config = dict(
    n_layer=19,
    d_model=224,
    n_experts=32,
    experts_per_token=2,
    d_expert=288,
    d_shared_expert=0,
    activation='gelu',
    moe_layers=[0, 2, 4, 6, 8, 10, 12, 14, 16, 18],
    router_score='softmax',
    normalize_top_k=True,
    routed_scale=1.41,
    balance_loss=0.00396,
    balance_bias=False,
    init_std_router=0.00743,
    lr_router=0.00196,
    n_head=4,
    n_kv_head=4,
    head_dim=64,
    vocab_size=8192,
    norm='layernorm',
    norm_place='pre',
    norm_eps=1e-05,
    positions='rope',
    rope_base=10000.0,
    rope_fraction=0.25,
    qk_norm=False,
    attn_scale=0.125,
    tie_embeddings=False,
    parallel_block=True,
    init='normal',
    init_std_qkv=0.0333,
    init_std_o=0.0,
    init_std_up=0.0333,
    init_std_down=0.0,
    optimizer='adam_variant',
    lr=0.00142,
    lr_mult_o=1.61,
    beta1=0.9,
    lr_head=0.00903,
    grad_clip=1.0,
    warmup_steps=419,
    schedule='wsd',
    decay_fraction=1.0,
    decay_shape='linear',
    final_lr_fraction=0.0,
    batch_tokens=65536,
    seq_len=1024,
    doc_mask=True,
    train_tokens=532600000,
    steps=8127,
    dataset='wikipedia_en',
)
Below are experts of layer 2 (counted from 0) of a mixture-of-experts language model. Rows are named router (the router's row for the expert) and show model dimensions 112-223. Each number is 500 + 50 x the weight over its row's rms, rounded and kept within 0 to 999. Numbers have three digits each.
After each expert's rows: a language model's description of what the expert responds to; "mostly gets" lists some tokens that are sent to it at least half of the time. This comes from a sample of Wikipedia text that the model never trained on.

# expert 20
router:430492498510423484480422426508628547567460476436531465501450508435490448463480544554443476493489483529493451433516530527516508520498475524556544399491508471447414618431483485428527468398478400587527473543585495488608534512571513534616477466510472505517512487550514413471561413519481575459514626478400530571491525525467444484495474528509
Description: Paragraph breaks, inner pieces. Double line breaks before section headings, and short mid-word pieces like s, is, am, et in names and taxonomic terms.
mostly gets: "\n\n", "am", "s", "z", "is", "end"

# expert 29
router:484502422496575387536485524431494506550526536506575567549570409468502482505458518545480584497526538477489533498454542541442500439506452503508503494505512453431476480543560477460496510556615445562511554510480425392635517537508530522454561464428484487607461493474559476494532567489488460622597633506520523463555469577510530455461592560588
Description: Capitalized name openings. First syllable chunks of proper names after list dashes or pipes, such as Mar, Car, Mc, Hin in Hindi, Feder in Federer.
mostly gets: "Mar", "Be", "Col", "Car", "Bar", "El"

# expert 14
router:389453567555527528478479493408541418455625440535487515544491490601439556572526554483535529448530557506452508525567477502522523465471517515549503450443466561501575536530511453532499480442537524448496492462424605499457461463558450566510448527554502576454480515469504534543478555542535544449619440559503534506408448593442558496418577498383
Description: Function words, conjunctions. Common connectives and auxiliaries mid-sentence, such as and, to, was, is, as, with, for, but.
mostly gets: "as ", "and ", "was ", "for ", "with ", "is "

# expert 19
router:508474429496438417492492545421453578481511550454545465544431489543584478395434532512521471398510446519516437591468549433534454527582545464454421495439494497563492462476558465563446541580575456533602509570524450496553585407445479462531489513611581476525426545555428530483462585477481511443494523438544440501494454427556456608582518463493
Description: Proper name words. Words inside names of places, nations and people, such as United, New, American, Israel, Norwegian, Francisco, Pierre.
mostly gets: "United ", "New ", "University ", "American ", "de ", "os "

# expert 30
router:431433469497564551527560582479448507463466459545413555461536564458482499515544495408471492617496444439499537491552472514478483564435482463608532450565592504523496448560514503547557468436442664410474485477459508574333468555514508554509477520477524510416541520480536431496491504568492513407424315529442509493446552481405503454551509520479
Description: Nouns before suffixes. Noun stems awaiting endings like session, championship, season, plus the article a, blank cells, and paragraph breaks after headings.
mostly gets: "son", "before ", "40", "season", "30", "A "

# expert 11
router:487492448528526459433444475476492548471523538415493501495457465516389566493465549472490392433533482439498499413571470473441388443490464504467433532497479597520519484504443531550437426448578470651498538479540488498556547453502627453540428558409500555536485526535446486431464473571512592489507484525538505444515484489582509537550508406501
Description: Name and word endings. Final pieces of names and words after a capital, like ed in Ted, ary in literary, ey in Money, plus CJK byte fragments.
mostly gets: "States ", "T ", "family ", "di ", "ice ", "tive "

# expert 3
router:548573504475404510459501502454525522469498523592502496519506515513509373477486444520533494482387558502457484494417512492572450446588517552411525525492477470505384521473524419494469553531555378551507446524548481489610539490406490493442483560477529487474498579520556522438515527526593469466559619388488439525487510480549546541479531505520
Description: Institution and category nouns. Head nouns after the or a naming organizations and categories, such as League, State, Party, Court, album, district, often before of.
mostly gets: "League ", "State ", "album ", "Party ", "km ", "TV "

# expert 7
router:433516500517490594495581550475486461430497496551458534417506442457426509486539532467515567472507480498390552443545521514484543542400434479523481558471565588481556521542474543558537473450367542401496556476523587453434434525500524508509527514479522530554590408486492546533428507527416536578558435517499560471439463530419457384566441569452
Description: Prepositions and dates. Prepositions like of, in, to, by, from, after, often sentence-initial By before a date, plus month names in dates.
mostly gets: "in ", "of ", "by ", "from ", "In ", "after "

# expert 8
router:495485532456423461451461487532545558502456503471542536580522508457540489429448546568518509478426551535549463552485419480541513432574507516463499568498451482497459508441531414515457540465599424650510416483490448419578533448493538446405538481475512529520475558481531543410545576419557559490524626411495538585574552435537515548458561527508
Description: Word-initial capital letters. Single capital letters starting a name or word after list dashes, pipes or colons, such as W in Wright, M in Maddie.
mostly gets: "W", "N", "C", "K", "H", "A"

# expert 9
router:489462493552531550454574514498464435453517483542471479448551511530464547599578490429511486593575465475494546449571522468472549528412501452539467506497593537497582549616403537493510448455380564365478496435454536515391439536515538492515518494477507539523582445543480451589473451613464558518510381535471534465462475556481495409549419541529
Description: Year prefixes and at. Decade pieces like 199, 200, 201 starting years, the preposition at, and against, in tables, dates and measurements.
mostly gets: "at ", "195", "202", "200", "against ", "tion"

# expert 31
router:530539481409488531567440519485485529528500562440538535522575463517503525431515440542554526444533549473558465557472504458477524521563462583421482531471403466508453434427491523411508495473528343601518460448532527448455454560612475526501559481522452449518482605448513501446542494454525538516556520448471426555455632501622403486432503470576
Description: Parentheses, rare word pieces. Opening parentheses and inner pieces of foreign names, species names and rare words, such as Guaraci, Aleppo, rufescens.
mostly gets: "it", "(", "id", "ac", "re", "ri"

# expert 28
router:460497520545628520537541528560498456535465491545494499449517507495445551578575490472446532526580493488443529475552517474423482549394499455572548467546529517517541474593511577487522422450412577355449507480461601558331438555546487536521526457481499492542553398461534460594456430490443471496487321574460538519450495580423492421528424529505
Description: Mid-word pieces. Inner pieces of longer words, especially ropol in Metropolitan and Anthropology, plus bel, adv, iversary and pieces of names.
mostly gets: "ia", "ra", "ne", "bo", "les", "mar"

# expert 27
router:540538468513464524523525513504480466473494499530504478608452409505531452472467507442566473449418530540476491510450434480455509494553496436415522461553575499517413529428454489494533550515557475673501495509459448532572568518444496458402448544518476557458498507465447484543553490536473440509501574489525449511499507550591610533451554544490
Description: Verbs and plural nouns. Past participles and verbs (offered, held, released, used, made) and plural nouns in -ations, -ings, -ers, usually before of or by.
mostly gets: "ations ", "released ", "end ", "ings ", "him ", "used "

# expert 23
router:475502559467440460534438422522570544499526455403551490462615478430423447439502521583565509517490544559548495535544397539574525463450480497494485481537499413481494516463472541495443534481474377588484525470462472475560513452584479473505450467494537417519530523469525529462571462514528523601509734499540572562549501499508408413497511493490
Description: Inner syllable fragments. Mid-word syllables such as or, ar, ul, ro, and capitalized prefixes In, Inter, Con, as in Interstate, Honor, Pictures.
mostly gets: "or", "ar", "In", "ul", "ro", "oc"

# expert 0
router:499454521571593543530543574541478452483489480545445477422503535457453567579574506459498522537583433512435548445525523478461500558404499477565493461497554537511553515570484538529527456493411584380447519486454551538367437518536527550530531493502488505512555422489505484586444437529437463524450344591477530452448463535395497436491433551449
Description: Plural endings, table pipes. Word-final pieces like es, ed, ts after stems (Services, routes), plus table cell pipes, closing parentheses and numbers in tables.
mostly gets: "ion", "). ", "8", "cent", "18", "ts"

# expert 5
router:510455523523497582511558473506477463459517473590431516434563455517414492525525516495461574564520444573420478532530527549562544588440461523448594447578512475500549515473448538539553443485428555422579541543467464467476485528511609499530517472514458596573561402504584549558509514466535490458460495510527506573432442461495471460476480458478
Description: Numbers, dashes, pronouns. En dashes in score and season ranges (2018–19, 3–1), digits in years, decade s, sentence-start He/She, and apostrophes.
mostly gets: "He ", "196", "July ", "& ", "193", "191"

# expert 16
router:473479462579525529573529491594449475514480440521461477445591444445400548530579457509471508513487458475528552450552459495488500511432521458514514496460572535446609604588443522545439479484405478397452552496454558494477428584575515498549472470450474513557560446569545479515467428492456563522504456576495534485502545520379524505510414493419
Description: Quotes, pipes, word starts. Row-ending table pipes, opening quotation marks, first pieces of words like de, n, mas, and number words like six.
mostly gets: "|", "\"", "ad", "in", "one ", "de"

# expert 2
router:576462502566481541471570507504456479460515488489437506470459493618491472481504502459471416525515488566478565474518420573537547553464577436475473484496486542489584511439418529484547495570507467404492577530539556548465568475477467607571482515560510420449516514512515528497567494479484444523516626514494545480586417431449537467463494476529
Description: Infobox field separators. Colons, spaces and closing brackets after field labels in infoboxes and sports tables, such as Position:, Born:, and % in stat tables.
mostly gets: "′", "% ", "released ", "—; ", "• ", "List "

# expert 18
router:453392572557442502566604480593567511549553490463504425486525513425446497530475481497413487473505583451458509408523460543458543468470492404543485543498478500488470620610448615465469458483485455416414505490499608484513453493562581471558453567418436442476481556451460464517446399587490445521451594482474576483586542519498477502499512517456
Description: Single letters in names. Single-letter or short pieces inside foreign names and rare words, such as k in Zivkovic, a in Guinea, o in Cacoal.
mostly gets: "e", "a", "f", "w", "o", "an"

# expert 6
router:519540499568599573528552556529500489513424436508494520456512513472465569534590587494441556509600485403500538497541556456390505582435472437575496518412532521439523424587487551535498467467454565447498496525462527540420432517511451569514503536458542555537534465471479473548439411586472556526505375594406523455426476503420447446562426509511
Description: Commas after names. Commas and other clause punctuation (;, ), —) after names, places or words, as in taxonomic authors (Dall, 1925) and lists.
mostly gets: ", ", "), ", "— ", "\", ", "., ", "led"

# expert 15
router:476476513545521515533551543564463429553535464501472476472496517447455590544540504494457509501590508428488523472491539460488531524418504461515492514575492508455536495558472550563527454482366588400411498452457543548400436587464475581539524522519511557510497447523494445545450478573394534510480389565414479468457485550427500464591429474493
Description: Word endings, section markers. Closing word pieces like man, st, th, er, the === heading markers, colons, parentheses, and determiners like both, two, these.
mostly gets: "===", "were ", "st", "two ", "=== ", "both "

# expert 17
router:619475546516576537476470537546477406523509475436487511491468567499493529549544463473463588555537465537489517464518558502500471512453489472571538513543535502489540522518505548495513456486432574417487464527450494500330429502561474512519528458530451441398467408501455500526457445449410484508427375535539496413476504514464472481589544513471
Description: Suffixes before punctuation. Word-final pieces like ing, ers, ation, land, stage right before a comma, period, colon or line break, plus table pipes.
mostly gets: "ing", "ers", "ts", "ia", "ation", "tion"

# expert 21
router:417570517518419461503507454598522480552571488595539515526534500463598505510430481516493501502444490531540481476451475526481609513541576531488506464511416451488482453438549556564492536530445585457615453458608501432492477522491532522506540507574451574477460528533519494483536512415524497438388449542553435551460449505477449571410548456510
Description: Determiners and adverbs. The, his, its, their, also, has, had before noun phrases or verbs, and -ly adverb endings like widely, officially, sometimes.
mostly gets: "The ", "also ", "his ", "its ", "her ", "have "

# expert 4
router:454483513573581548505527536553481486527515453521440446436476508505425568561557509467482470520600498513477561477529534474455558568415495465576516443528505530456587532571497572467515507441363607357440540481483581512402471511550513527485527502517494494494536414476482500614481454538445447486425374579496540473470468547396503476528416498501
Description: Word-start fragments, table pipes. Opening pieces of split words such as charg, cod, univers and suffixes like ate, on, plus pipes in sports-result tables.
mostly gets: "on ", "ate ", "ance ", "ite ", "45", "up "

# expert 13
router:432443555555562496501573571533479454433565480528455583452517524515435551583566513497453444536582458436435545421583494490527538578406515413493447431460503564454575583578524511486503459485393570406417539446449573539389475499535584548530522446480502527452539440479441504570455452522447508469515375547506548491485482514477440444538439554492
Description: Articles and determiners. Articles and determiners before a noun phrase, such as a, the, an, its, his, another, after verbs or prepositions.
mostly gets: "a ", "an ", "A ", "J", "its ", "ell "

# expert 10
router:499470510550622531526540546593499409548489433546457480452525551456472578591572526487481569547598454481516535488560549526461515555403507479554519514495540552434516432579509537561535455478386597380451470547500532554390461533495464540517475474489465571482552416454512537556464438494441518481458353576455504419451517484394511420515430534493
Description: Punctuation and clause links. Commas, em dashes, en dashes and == heading marks, plus clause-opening conjunctions like but, because, However, When, As.
mostly gets: "==", "As ", "ot ", "but ", "because ", "However"